Experts of a small language model: width 256, vocabulary 4096.
Below are experts of layer 7 (counted from 0) of a mixture-of-experts language model. Rows are named router (the router's row for the expert), gate (a neuron's input weights, with its number), up (a neuron's input weights, with its number) and show model dimensions 0-255. Each number is 128 + 32 x the weight over its row's rms, rounded and kept within 0 to 255. Numbers have three digits each.
After each expert's rows: a language model's description of what the expert responds to; "gets" lists some tokens that make up at least twice as much of what it gets as of all text. This comes from a sample of Wikipedia text that the model never trained on. Tokens count by the router's weight.

# expert 1
router:122133096106105130165148131138155104173150107179148122114094159095116138122151127120122132117142147169134121078082072179131097112133144165084148193163080093129216174135131152081183154182171100150115141144191100146122112138147095083094169172083115113090136130133122119063154093129104107157142102114111127199174153122178151051095195119146170157154125092125081107145142058139119097112138104197085079082149130130098177113094091097096120093057128140117130084130172101113191162183133161072068121129116105114141183176095133148126077112157132114130071119149160090126101103115140119144167120174103101059116133165122138178077158074126133126086118110116153097112166123053185117137093134118098115161131185067180156089117123076141084146114086141146113150154145156123130143145079167
gate5:128136148114120117091165150114143110211128071118100124123155113111133128180156111105146158093137175084109146077122121142136102103198190168154132119119107134031085151179104160085156117136169144141186141132106116152085064163119147126085126065090130150114144090168146190069139163128093105163140186110125148164114067135143116095092087160113059120143104099165183155162117115137095072074078088137126158127127142080103147082108106180159082134174124165124151122156122149162143186155118130147144163093111166057140154150101158120084153153117138152110129083079102115169141131124150122137179127047120148108117176135131123174081128183118104143148117067094169101121148150155203094131131169167116113119162106153069145126163128170101142067130098046100160140124163176101136147101097169
up5:045119163096175123162115144106105128078098146118166153177139155128100105149164148098097072163103138118121131169085115089067116079137136115156066169123098123088067080104106163092147160100135165114089155201211121112140114077178113114202083144116106146118090093145167134177184145149086161130168171110159088090131081120152141182069095116124125062112160097103071124151128142178109157160134125126173149147101089158160135119169117154141141136102195117078117128168102131180123098122157094122108118139208099169125178141174152122112137102167155134126156130146153123121160126092134118067150125148145115160136106163110065013161089114146103130108125130154107106121117147095125155193119104098093115106159103077149100155087134133150120130174082113103146125083102171170130165196105148
Description: Whole numbers and number pieces in tables, coordinates, scores, ordinals and measurements, such as 6 in Chr. 6, 11–0, 20th.
gets: "1", "2", "3", "0", "6", "5"

# expert 20
router:127124180114144103150116127109156110126099105187135147128059105078120143067157138078134156110128164104086094087147089134169101111158122148088101178169157090113159177109215184088141136136113082086114138131131129164154095096097164103111087172098085124130122133184105150130141141163079073158186159115168121131185150130133132151124198091168106155193055106128082086112176130147090174082129129118142116106147122154188091114095101062164126125130213146032081143134203087112153135154070132117068107120140113125180133142079146119106045097151166148124139107108178126081108134142139154118134125142149094125096156175069129145107125143127162084099124084101121121112097143121097121216200123151133134116124148082109133133152069133103126124117151140123104148138086133118066144117093139
gate2:096114172146118134133084112095146106148144066152111119188135163119118135151163158142110121129111156124077125157133180161095088042111129164126142117134094113193145147155152126053129110122070102143159130103163153151125087102115103092114101210223104156125134107180123108085127073069156148109173125143126114140116145149181169177125179117119120167133064105115081100172066123120200146178163114156145130091142136101110145128075120154095157154154187168104089131129155106118104130160089075074145008103154121061128131116132122097161109162122171103155111109101172131078135129162105120144093114152105128073154163115120103088161112126179119136089098123135167074074152175136057176165119076158127110202181158126117097134150083134138122139115176131131140123134135108145083146170104116
up2:117162101126215108117134177144088147158116084128134090185099114136148139167132108177163112099099108178092103160142098136068051143107148146152193123171089155153116148067183109062171193116149148158092122123079133117122174079131073130160162166159108142121116090136120113134157096074155094073158125128095083150108104139182117106129193099137070118101111149176142125098131082108148124161153103098114143057142088064074129065077147142130164151100123159098134119115117128124103082141169188105152125142151129106163096150174243123149118120131156163147147098102132108091118162127161082111108095166181109118127133049078116044133152150132156135089098113145143101112146184110107118141123155110088100142102108184094117153082113137152133124121132120113154100139125061072091131153184128
Description: Single letters and short pieces that begin uncommon words or transliterated names, like m, l, r, sh, plus raw bytes of non-Latin scripts.
gets: " m", "r", " l", "m", "ol", " M"

# expert 25
router:160177110140086100153121164087141088121119104161067136048104153141164145139165145083139122125145130082113150140080065136154071094116141127119132138162116118093147156142156131112092148159123116107124186159137176180123133155134105108090143138090098104105084113139146089105148097083105114176113114131112073176183172138077175112120159128153122197179110058109076131121148125136118142101176068145126145149184176118072137115090125061127157083148118104110107081120146118091125154213111171117060102073147068121188159119093144126123121085163130156130133075086118073076119125161154130151163082170196136132109134177159128180113208102155149128097156092103117133102114141118138040099157137136099102162152167141179134116114127095125105144128104155165082142160067102138099150138054184
gate2:145119128122080098086096159110103089107204157108168088124153127067106089098085149097149113123108077073117172061068087111138118106129081073127122127149046130148147083136158146176106104098159152118132038113189173187125165111085108168138140157042166137157102140101080117085203116154174091123172116120127109143151140131112145121120128109118156083146095136176146086142125190106146064099112110105174163129123157123107157112089160116125102098071135162144098078166123153146186096093116125138125164088123148155162139131133129130109107101164119134150148114094139160077101089188126170165139150113167180163107136174124112112159139126147116137173097054138132119121132208106098163186125176147165158181115138150112071163161111184115174058124131091148105144164142104175136116157138098
up2:106173148125152182135197116066127167136043129125143188106131146108152136140099124123134200138083148110125078144092085156118072165109145117135131186115150182127147101094124158177149165116137082107118123163165168154118110176137117141094143173141148130115172119138176164186131116106174113125086116134213153106071159163166067075095137139109090109126181088095159133074081128115127141131160129061138051124118157130196136134099070177166103151142122179094091149100170124114138128104154138159159166125111084136169113124158124157104093154145103141190154163114125111116131093170155093182039134114079087145156133094125177105169103097108130182104130103110114108086130113103114091150172093136082133064164122142112177114083134102105091147117157170127210060115137149144085118120123156
Description: Closing parentheses after chart or source names in tables, plus music and sports nouns like Award, Cup, medal, song.
gets: ")", ";", "\"", "}", ");", "),"

# expert 21
router:147117114125161111171182175133115142150126077158123137139121085154107179101144129110157095070142128104133147162106103172119128173168169136129078165177154166093192139211162115124153098138120202085092114134140172125145185118059081076111177188076072145101123135190130075130088070133134115140187099124111115122135152146116137151046137154098152190138127150187093139097143086148101103076138131172089137132134165145129110115098068149075161097085165053114148135160150095113152128181122128087113179154136101166111214143117109154119138082142162143129085090071128077144140076115162089089107098141148089134102134178146112128115130123128110097099112129072150156081129098092108121105159130108095101148182107163186142113185138143108138186100074156142108107170104173123121110141086142
gate2:140118112125107124135184126119121141107108110097093154147123186143081123104050117127139160133108130116103175081123070133161117134165140116141122109128169079134095102190107184143116126164148169125114146122170160119122116173154065095082104092093131163089117101109106099145160192088143120084135129146107186123118057110127118096083126158166120109153191110158134130129083092169086158098167097136100078148139127151156159168115085188122165122184157107111145102122112102133102105184081170193154148148093131159095096165156131160183060162125170191171079125152165101140208058127107166078100163149151150066117116150183075150095093127168160109079093095135142160070127192128154100111148123141193121166145090073160123122117185132109126100099124155078191118131119114127140167118173175
up2:137181109115075073144140068099117109133147171069115130143129091186113150076099097091125085080156207117163170138140113131114095078145134109049090189114116116181159128205082117112077092144217156094100136138183125079136120119104078109138165145090120057113177114110131155101143144085207128111159078117106135144101130151156125130100106153127097184110155134135112152160098061152112126109202082155083162178167153105136082174130184138169115170151131118118143144169102148098102103133097178157168140141158117197111117131121096103171118128163154124162128135110103087127118077149073095148076086124171157125169091073184104135103107182131167138079077093134128112106133179116142159150146099119143109080121123131113121094158103143100130102163099135096132155064186137127145129139135116
Description: Subject pronouns and relatives starting a clause, like he, it, she, who, which, that, followed by a verb such as was or had.
gets: " he", " that", " He", " it", " which", " It"

# expert 0
router:158139126145095101160112132128159131165106126184177116156155130107128173095084124137152087102166176073073106106171098115126107107174154151111086145163128125088116124098197122106158112160147148133092153138144166196091137160109145117112094113128115146101142122140130128087170085114150117143117126162080179101128149133129100131079141116096177135102122118160127085154191086157071111106149070189118107047124123145120139096095120069110142068085107122122073127141149143099126098136113111043117090081179097181139136160105139124177132111179118134105132061142113117119049116153080071130096100141150147070088093153086163164071194091118121099077117079089162133143135103147138111146134131137104134136110148035121131154200138079185090139144114228141082177144125143095102103081157172
gate1:161096116152092132138150115116125091108104163104074175112094106106127136153134139119112117138044145153187130090119076113027082127178164101135075116119131158151112149140071122048077077160138105139115139152126112110101099151118119103150109097133149174072162118177096080147128152110127155099103079130161123118127178127161116150164093105177141129128163131103077091147064158168135129109113123183145110122107152094121161082106082102159158135079105141086142118149131140095111170252089171108182092152180066082143150150069124126133119090096155208112138090131099125108192181065156097096115110091122103119115134094174122067115159154101075092128075152131163118114133168190117168142176160136152117104124132097160168175144122124119086172095142167137106152097101143134168135119147173
up1:129161155149107143111090118115144169143111100106149126149143151105081131151155072121104147162103101120186176095205154123211115119095127148138137148079147180127129036097127091186150099133128162120156159173136114208126087122101160188109143169111144151145115091178146113136117153145145070161158120118095131119095102131157109096107090098174139173109105057123144166142143126131115166126128075196086182134107118190119148122133077112119090173130151171080154127165166077129105109078100144105108151133070145124135160043176131118163168188140109153156113099066106102099197160173100149168175125124116091127157126131167086132162189107097119139151112164128132143142170144079149196124123117103160140151174050143132097095104185135175146151120114088113090154122177087175152083121098087
Description: Periods ending sentences, especially after numbers, plus colons and decimal points in times, scores and coordinates, and table pipes and dashes.
gets: ".", ":", ".\n\n", " –", " /", " |"

# expert 12
router:183136127098128091146160123066164134134151094178175105112084069082115137127172114091123107056142107103118151164082157161131092136148168129082159149196086111086176172146148172103122080160148149121110112139159099182164120132147070146089103140146150081076114137107089107077131130096134109159105119142159172124129180158126100125126071140150132137180084117180093142071199129127115120088202156122103087140184195086131123130129107110115112152107120139102102029110140123109153170133157117153080104153132100144163194196119182094142098099172168148137126128086084131126129110080062113122130075159156187087077096137114137124115126117155128082088101106086124119109092166139165158118190094082084133119152118143178099149119112095152119199133115135140062128173150131155167106117135188
gate1:132126105106111103143162114111137132119104085120150171113115128102206093094182165197158138090076137171095138150122144162100104058120121097078125124136147101197108139079164101142152071147168105087165114092112066102112119117111071136076091127133159133138159112192115125109102102097123135197126128117112118133074151167147105133095133168166152089105151071155163125124137120134090137055103124127152125172114070150114103111170145136153177112101090060158158097163096080146082125158104161115174201159100224144165133164092177107121136137153108107136145125171094143144139163089133184155168157085117161091131108100069112123095128138192134097113112126104147100185115100083149163145088072098142085124134105080144180173087197128075115134113149119175099116180047122159112133134150102
up1:101081109157162100166130151110182181167114125124088159108102186092174034143112137095099135145104131155129149205105108135110107121139125115120119121133168147108097136120212105177098087093185118099132058110102102119136081133145099149088106186134155151155146151138145067110136104147104128140100130100137077181115059189163077135181144140162145146165130135124148157099166145134131142115101102162125149113102130122131138097178191115090157157115092063135121101121053077095139133160143124152134148138164149133121131127134109146108144085147197118122155143118087135137089142125101143197135098125190154151143122061154136130082177158109104120156108102134202125174111072107095130098069053130147091122119082164137193036103173077101140084138098161154129167096091106168157149166123189
Description: Lowercase first pieces of ordinary words split into tokens, such as f|an, f|itting, sp|ent, kidn|apped, mostly after the, a or and.
gets: " f", " c", " p", " s", "p", " h"

# expert 27
router:106152172179110109232105105130144082163186125151147110048116126127155146124097120124117121100155114147124106150120093197093126134097212132102115104150040089093140161105155161090102164182159110135091151148116173182204176139129098095057101157113152136085127121148103092127136127133099074180172115141154110111195169165141164101051128130168098161150102071154138140103110132155084179160136110127078061074126152091127125118083095106103172095109111152136084157138125122093125138176126141119088124111134128108127121153103175141117077113146157149088079109134150084116136035120137114095164056131145123055122116152133118182114152107102143130073095132108151117136164168117167088139165115141065122126128150085134118134139113137125128136160107212144140211128118126122139181143110153
gate1:132114124176154184121102136109059104113114134153122140156121094143156152145139143097118131206079144169152124177134111089147107156151087187143172074117157093138173145088065138078155124091156121100127064100074189129075154077064100090128086123146118125128125155080071082130120171082143144110123117149106131125175067150188141117182143139068093126104178114122138128069114125105167115111149182079146147136176065164129111209119144212142060104130083107135158093127167090117012109171107084162124116159142140122115201123120056121122057123131125163072116110102159134132109084155138134119094131154124149150097129186106117151119145092135113137123148142111148123083167145094158106127156145126099147135121167151195117132150125142119134188116066136102132109137147137146097123154083093
up1:147109147104101039137163114117156117127176107129079155132141169033139115161122141145128097071136115075118150076119132118087158068162106126130096156121134126147111084098170105109073166107132077168116110192160084105171136111163100185065121110106106082146140073176163181146137136092130105102168179121100186099109096146100132118162179163113151168122082143139122100127155118137106133113096129067095122095081093141135156158135142127129172054169108171091093108124177081086166100119091182161106100120145144124125050124098191158174219200110164108119154113177135099095123150147170096170156127137135103112098061131097179042129073091124102165120113104189091160134176123091142108103115149144144078128112125143153144147154133166115187137123140151148120135127118120154133099166111125
Description: Article a, numerals and quantifying or evaluative words before nouns, such as two, new, more, most, main, significant, different.
gets: " a", " first", " two", " one", " new", " other"

# expert 13
router:085124144158049098117140124065130117150169099165095089104117127131174169131070137155108127119112144133140133117059082140149111117123165148074100169169087170101125174146119161067124139140177114093090158155101119161115140101133113103092158161093076149090142147199068162123112111202119113158116115197093077124137144152153099081103103192116097147145120118127095122106108112125084177104161111118148150096131132144147117120143076144136188131056135105106121155121133137095138118099102144114125132135174094115186173147111096121155104061156139134173100093156108087125087083143125088138111098127115125024082107150136173187034140139119113050131125081087124127146130091076072075154156111058071152118088155123155131136208139104108116158130120106100084160197127143122141135085100143
gate2:165131119172178074126127114156126179123158108163147101176130086072206168167063142170168103182135138155172200137118086121126060077121163111160131172177161185111144143151111147104111154136118083111113123168121141118139164144129153164198116144166168107107131114165111123128152111080134131120157107128143119136141115086101111120110064135164084119165131082193138131138131146126148078155094128092106116122124069182134152123173087156227123135101053089158170101109118135116062135157179118099110125087142119122199129079182165112081030086088171145165091087133130128153163120118117120135086146109139145042120137153125105130108189065144174127196173092089134134087122134151159107085118122061131166130131108145139162162132089136133120155106168131115129141142139091139118090120160125
up2:119088166142226085159136153105081166190104089118114097086129152121131154105149115134162114096137132101142113160120133104097128141150126089213105142171135129088103092175116144136155188106101133092092141146085117057163109100126186123094125167098166101152110148113129148157128108080162108185169175143106074088107117117099103125131138097102130097095085079128175170132080125135151150104159161118108167167100111107115081171094126097130129146104082122138128102156100164085105088100142093168159191148108120171112103092138124129175067103140087135144076087150071124144181124141121107105142101060135180175171149159118106086137094166069090140106139049169139151182147167139188179105098131117142131107143170111139142131093117166198143178194080121108209152125095093097109130091163090
Description: First pieces of capitalized proper names and title words, such as Bar in Barnes, Columb, New, United, John.
gets: " E", " U", " Al", " I", " New", " Mar"

# expert 24
router:113142130137109149117151168073153071188171138196129108066118122183125110105119124091132120123162144143133065152092132144116091169082172124098123158167111176097142120156137099096137164136169135086162150136156158120104098140090123079078121119103103124092132143120086111167137121124109108155178081191086123154126162202151172094099113142148160162118122071133096088081133092150080117092085103213115131161145100123109120139105085116125186065075132083140144126152215066092166156179119157111092149127182069095132162155097138151114105096202086171111111055164099123091118073145103119176151102166132124087087158165101149088124165098112091120131108093051135096074109117159159079122136095147055133072178149130138120101138141121091135118110155148145101163165095129141107146092093140
gate2:129115102140106079143164165159129135124135106125093148113128081087112124084130167112158135158062160090096132143128138115100124157148130152057080064127119129139157148146151081082093211106142103057092191120072162127105109129173128125052115073118120131148152166093126118075190145102123154104151156160159160102159159128155109141131144135156058154115157111166124146100147106097087151047158109120173111078152100111127157125153107170091150099096150114174120179137094117123165168136127131089058150134074121128112136098115114120087120120112078176169128101098131152192162195151146131164150128145172164128172164080157143081084170157115178138140105087133137153163193127160099109222132109134089158159110099145105162120063123061136110195145127135097119085118123067092196120116086152
up2:088104153159042064160119119142130133153123151111148147088111115163067111172134108068128133117129158118102132204088086146131159146096072124108123071115145133127135150130130125156113212146129130106084145166085161112055149185074129137057170118162132144112144125116114135157141072116144144080091074131122148162164151106204095160160104112125098082073196156159163144107152158146057081089133106122163109131165093131127128112141101104122116090165112132186089140148121108078146117097126141088114136123172112102100192099106103135152130130122067163193116099108213092075052103115165057153087145142116158099126124081144099111145085141116121147088156105135156161117128156136084117173088122153133114073074137147155154112045144081118135134150139107168104131130093176084152120071160119
Description: Closing pieces of personal surnames, often Slavic or foreign (-ić, -ky, -ai, -ott), and common given names like David, James, Robert.
gets: "i", "a", "o", "e", "y", "er"

# expert 16
router:135174172121156138154137140134122108126149085163153064101143185081115169090105094100099076070190153104187127110128123122188074156112183145089133138172092083102152157137173118109147111152190121177141115138165134140143076121130134063142169187081124166151129153153121078120150152095185128159200078161124118154180240175122123072154144170122148134117117086177073114153158158182092105084130133129083069127151118088104068093080111082079106110130112117077138145147180106104152146113141149178138124162116089138159168122191123102089132084158113173142088114099088177104122135124082101103154133119118120139077108162111126141136156116126104107075109148115115098089106115130091083193116090207118139152124198133135132176157101116107107088079113135128115118149164125106085136124111113
gate9:117133127156128130160177119138042079046125054116107127097116142140124137136158099146130105144125081048137138101128138135124147157128109074137155163145123124174125100098199127156101106134144145147144142089187098155122078144094071089138115158105135118088058123147194116112195169125125161135136157100111108171121132141112109148109169108096110167218115071147193122092050089089138165178152095167129186128115167152087135150144088143141124119126128111144124126067137154162106045139155170129166118060126078122119136139128195188128098104195115124121112151137127128087110082146133132102085062113113119150084107153178090061161128129117133101072166168097102168158152075119108110148128148212153159137103171127157097154151149135185137150172131101131145124148090147144083098157101164
up9:158175102106087121149119115177131096100072087167145187124098174205168088123077132047152128108113127110109129116114130144117132133123090128116114145096149170151126103154136143157088133095142163126132135114151139099174113148092110128080098101164088112126130197131184183113104131110078143104120063129158138158162168193181112189121109126091125163117090139097141150124069125102144149214152152148171122144141144203124151131202102131097132115139149069154149131077171097147046072184150192130099096122148090093111141135145202151149202129149114109166129143161107113203168093139124105100109080061104106103050094139106126089130126098120159149070145135094140117119143149162116149090103110178111108173043123141151103101131113100159115148160086107121134156121108119144078144096118182
Description: Forms of be and have, not, also after a subject pronoun or clause, such as was not, it is, has served.
gets: " was", " is", "it", " were", "ly", " are"

# expert 28
router:108143083131136136200118108120139169170118148139149111089112117070139162102155155134094092067185151052145099091106154185167092116156133191096179155170063117123140164066178083115086125098167089110150134177196168104168105112094114074069166150120096062111115104108129130136140114221134123143122103137178107102143157163099129104114134143087144160126111084147091133164165113143100104049143141188096168091099142158075103083104090095135120121177171082129139109151146129088171162156182112059136122088160095101157139142119110187125114133198118131104117107157108127133146099158138117159140140087184157104112137155105164143097181129092104169108127127091132109092076087145208104104143091106111131136180130108129100125125091106081059132122087165134097158172154139118149129107078119
gate0:074133158164114175178093120112110097156114198116137163151062191138113160112163061105172128113119103129114087090107143118171143133157149124072175182055134142107133150190142137091137111149107141168152128115126170113094147083124126183090108072127160107108117136110118165112109133128079113124163103072181081139136131126111124141113199136129141122107126093079149142116148202178125145078131152071137133175125089154136092162126137146139106093162146138122110129173109140127132114164204069126218057108111110085099179107118121077099088103184154209176086146079094127144145087177141039153115143134186077098136087121088102085129075134141194173166097140101096125106113129088128137141084137137152139112148094123147158107113127117200134138152096152112086119139166117072163147137119143
up0:066116101118137112134113140111135082122103104085154078131087135156149187130161131137138123094100119114099094188130109127145137153135097073084194162147120160132105154124076130122070126166134143107120148063139142174098050185160095127089133083121150103116158073124125169116119123103129076111045133127179076139176137146185097153119193155097088136133098160144084091142158164119150112142117094124153120145076143074170090072102108205136135172100092161138100097176148107155096094123134171131103255126154119117133112096166157095138127139107137127120113060082150130113111132161042106129080105114142106131145144137152172047070104140147133164112124145079095096102082128134131065098163089145122131138139082116125113135127168110144185105167137143134107140157101152156111116186102086
Description: Single consonants and short fragments inside rare words and names, such as h in Aldershot, n in Putnam, g in Platygillellus.
gets: "h", "n", "d", "g", "k", " N"

# expert 15
router:140145119158107122120149159100134117168149153159096113110075121144112126100066122097154111079169184086129137111111084186135048171110147194092151204143060153083118168156116080130124184127160113103165174180166160135097182134115076102106120116102082169070108156117125081130110055145114115118123127143103123165150152195140116096131126150149120159153119146134084099113129096147084164076118136129099068166180131132152123102123066114103144136136143105122112152119172092106112169144148131125092168144144110126181138150093073155162141107188156167125109089097121134134082074125102070171147107170129135136098149136103082131086172109147182131100048082061113072149120112115137118155125144149106148148205113115166211104091127144117085127101090206136074135160125107143046125099157138
gate1:081091103100140126094052190143148106157110152156107223135086139158086106145130121169081161162151128097152110107092092130138118124115175153097155117159110131100121139161113153145111145083142145203140084172133106166067146091164170122090113184107070131125157090084182089143119119166153111137133188112164112091118179111123052110137145157142100191103140075184137101081153147106117120087069152151105099067167110120104126094150103109142110129187106133093145160086147126154146121193160048088089116163115071101148140128102172183146092114130126096102163159036130197069150108070131090121132101165175154096155153091189122125090119103182149115134147099111166149171147143144204143143144076100099158155144133161132108112076131102139125117122117114151117098132131115170125089103120143
up1:155131147152104170059146139112157126141076138112061147117068115138142111126108131090097099214131100098134097180124107131159096172148124113142112082129112132207134126194149097138116135156097135101074122131172126071132136069163103147210149158155227132146146119145151117139089089123077170143175100109097096106129116080147129168151149119122149191120116152118110166052163129125124131168167157114130130109171161129176118103089032143066139104153120093151131104110139098111124126174082129177071218054129126080116164094132109144121168154117108082105075117149119121113114122143167154128135168152156150079174100062104132140087073126099070126071104097102116110091118126146110151144140109164111164129090117116154079104160083129122084099176130066159110119158185119120130086118162142
Description: Final syllable pieces of foreign place and personal names, like Occit|an|ie, Ilyush|in, Oreg|on, Jo|ão, Álvar|o.
gets: "an", "in", "a", "on", "o", "al"

# expert 31
router:188168113155075091115166164059146127164126120149103117069145145120134149105127156114148090143159158131133131147090051157156131150125195095076128146149085104060117141101163121088137189212152123110172165180176168100152157133119104087105129187100117115106157166186110162176122126145143126170132151138126104137179153108100104108125160145142075177141062089181091098057149079117086129082128080173079144116116138124101110170099092122085165084101164084133122113165162122107129140148164142093082121146147107152115189111091125127037126135140130166108108146119167111048066117143100131153125108169158109123101105159117129158114155097132112093084095088112143166096138119112157112138112109125075119171111154110096178150179110119112085184167093201145107150180135159096114181073124164
gate5:115102147131116177075194137103170107155120178086146141118126128079164145142131132109116208142145127165082112095111109133162128123128165081098089162128127156133097127119202098050151157164135156114142094164106156161190153125165076118062180132115149130158128153147115189183149101149157130143069143136153165114154110105206129137117163112116114127186169156112119124168057128157130091090070068126140144057175135111169102128121109115119090186084142093118154160139183109134143096138139145085114095156096179117145160107104137168101151153180154202151135098097174121099145059128124123158133082098187125133132148131131163085133113165149112168112142213124145120090092150126167134190164082105085144155092039073206137092125080163110095136083132124141130128108136159119148155113117116
up5:133156152080136133128090129163116183099158072118087147096203064080117142103174054136155059069120163074126135138125131168127107191145092148148159142141126142138052161120090131148155112081128123122124152113111158118102145098111124159113164115125132155122087098139151087070090144126098154176105172110198095116153161089000161141164116101100075138119114087149114151205128168101095172124110124104143125173108141122151180088166171148191112152112133125086154113201093154148116170130109157098148129164108162120202080128119111129125098129133158177124097143186135111176171107122148112127117168093081069110113153152099103178116140108180115092212163081111148131175114121120086101100096175129112133126130180136096106106135119168117147100126178129095087156166167169135127142127110145
Description: Last digit of four-digit years after 201, 196 and similar, plus months, places and century that end date or location phrases.
gets: "0", "4", "5", "6", "9", "8"

# expert 10
router:133180139136111129172114094121167124168188113133164081106103100135166194068122116113122126134185156062117095147078104140159066138102159181125136143171119118096150142121153101108097104207113094057127138111160125120163127074087106100065110173146133166104164164164102104125150092156117128150154124115071094145164189138080147099066168133151125179151091129160068128072147123162080119129167103106089135139142203179107111074152125100095169106123157091095125128141171123119133145178109110118119127127181134194123156174093217142152104094164149164122098105102128093157108093159094073164201143178119145117125146182074132155109202127183109119096047099128125096096119143155146102130151119118124140136139144137143155155113107080064102101117111153158122148179139192103113131118099172
gate5:142115116134133097115196118141114177169181111108137115107160144162113128144176104156066069137119060122129122188117132109095140070128147089122127148116134115155114137146096175079091117144115109119067147143130134113117123159171189155166165114134159131173162147127188164143100114182125107110096066110131124076069147118117101114138131190184100108130159167114137136185146128083168102140065147091128111122184129101124118122105086127127153161147118077135080106159135109144203028119100095104142152154126096120144134148129100148102096095154117170138083131128055128103091088106175135136143131088162144118098086150079146107178124087074115103145145130114059145169088122120140145193151150115172062081142144136181064107147134117174086111063164010142094158181117120121182159129107124
up5:082135151159142145189086144176161120168059118134132114185151087153130148092103077118140230141181190067157152074181117123128136237148129132107141127155168160092122135157143099161180118095104158142119115130122114106135205104116065108120132159110114145076075141110071075144158160102178115089158187180140139109123109112180105099106141094067177104168147096150078106107082119184104152110152133207134128122121165117134131116155147143138109097117179145141143157092094156128135169077097154142103112093113100076124093119118115129171090127079135106117088132145171133181109146137102111128134112172063098144179157109222114155109154145115145104108107098157163130112172135105140164074122097122081175133120084159122180142119141133072157089166078135124099119117155122119076096131100133
Description: Pipe separators between cells inside wiki tables, plus semicolons and some verbs after pronouns, such as his, has, stated.
gets: " |", "|", ";", " his", " /", " has"

# expert 6
router:157131135174140114193152134143166137131151110152126099136084115099147165111136175076200069098152191153180074103126092143147051096083145153094120148164109129079188162095162138109100137145121109134144131151124100170166101154112089082120072136099102127082154180193073106088112104103151138144178153163147120126200129164076121137146078140091128164126090140172099105090153185156090135108136148157094159155151153139068131091162091091116151086127129104133094108156154094067169102063098151150104176112172091134173142116149155104137107059132129176132121128134134109089117096163161113118117099125091197097127077188107126184105173135111106127119088096110143121098125097076141101114168084129089085150159103086168137105182066086104104164138110187128091146170102130109069126120184140
gate4:160126153118154140129109158153075091127170164107178092142093104089121184127125131221098083111178171170099080134145106151138125166153144186129129096127178114125171044162085137152090088101133091089135166143083080135100118122117139114070112127166184158124153157147139166087149123121148157172062143092161121184160123129114086126111093081122158100125099138161086140076174157146106136088093132086124178149139137115144156173107093127165119093125101133141092105148173126160057127093131166160156120119207110146143165140143090111111118158151095140086110143152097152102150099152097194086142142152092135128157125163112102185143179112150148197052077122113111175155093105158166115114143125146095103158160126066145164149182145136136127085150126098103109170176101114123125032135044084
up4:180148111194095085117142099126104161165165135107151129156114110196098140132137190107171138163109144160149169126132087101121137101109117097107119104130131132165144132164154155146134067121174145175151189052157122185120097100149123103129101158076103109146176114166061100121133127165095106144144128150133148099129144149097128138066077174148124123182177163072103169152149131105129123066189150176141060174114096134124097132134132084176097145106140121199112114104150131099153179124171169168175130186077070129111099136143101111120042200045131138156114147102092139078135135133146069126146166145069132082107122099165119155124093163126145070033107059102195089125067141123096119129144096122109130125122113105125118164138143119114124166128106143068112129119135081121114131091186146
Description: Bare space tokens before years and figures, as in born 1965 or after table pipes, plus century pieces like 201, 199 and en dashes.
gets: " ", "201", "–", "200", "202", "199"

# expert 17
router:100158058168086076155150118151146166093113135132115129166132160128155150076156184080138136106190093143144100123098106160113175116101186138113198157175130147134147202162151131149158137162155063083133125131166188158143170118101097077142091159119090159099167111136097101092112108123156092178174145159141095127163148127108115096088091121108142131179055164156104105066117095169102096094188134131093102133134143153105167141144063176134157149074106058075125117180131127083138172156107122152113116062140121099126157169166166137152120103154134130146085084139155093104110131192108104144150121164141154146117132154071117184123119092106056107064095126103105109107132171115196123085140092143136114060103154162153193165149091076100084120184105172132102134140104121160134078118141151
gate4:121094107088140123146090125149129155102138136145114103148109171104163131155153081099132072070119129141110146077103109113194062157128108092077093162113240166093134184153129092147166126152146137139080136107145156149081077115160124084157149210132192148106138147097163116152102133162161079131122150102111141097060096153099116142073074096159146091133125144136150092136146121141058140105176168167126142179149082133093073190120119168124142172120081072118143129115136124110082112136089144060102131166089120120121179142096135101073142089157117177194141092151114138134141092156138189120144095190176121128098092165131143113133148106095148141105158124153089096135129165125163126107149104127185114127162093109092186161134088185100153089155147143103166111044136153164129097162166204
up4:146129111177149123100125164089160128172114133109143123067117119113134136159145133179130144201132108117124080127189085127074173140117159203142139117128096123149148200181149121125160131127113053170120095144141188107128183112098067102097139093157095134146144090135067161170119157076135124130159114184102098095140146118140105070169137124117159097165134126095065133192114106173149103186094098129134117130058107127135210122134173153120070144121114216127122127112137098160125150134173130162073165117121094152118090102174105145158142077102072151130140089120124148120121105092166070195137167091109145130127169162085125115097185091078142111020105140163114141106162138182108165127178152134135138152121169121117082154167169044103120100111112164105161119137104132159149144127102087
Description: Line-initial dashes, table pipes, colons and field labels in infoboxes and lists, such as Kingdom, Location, Coordinates, Preceded by.
gets: "-", "|", ":", " an", " al", " ar"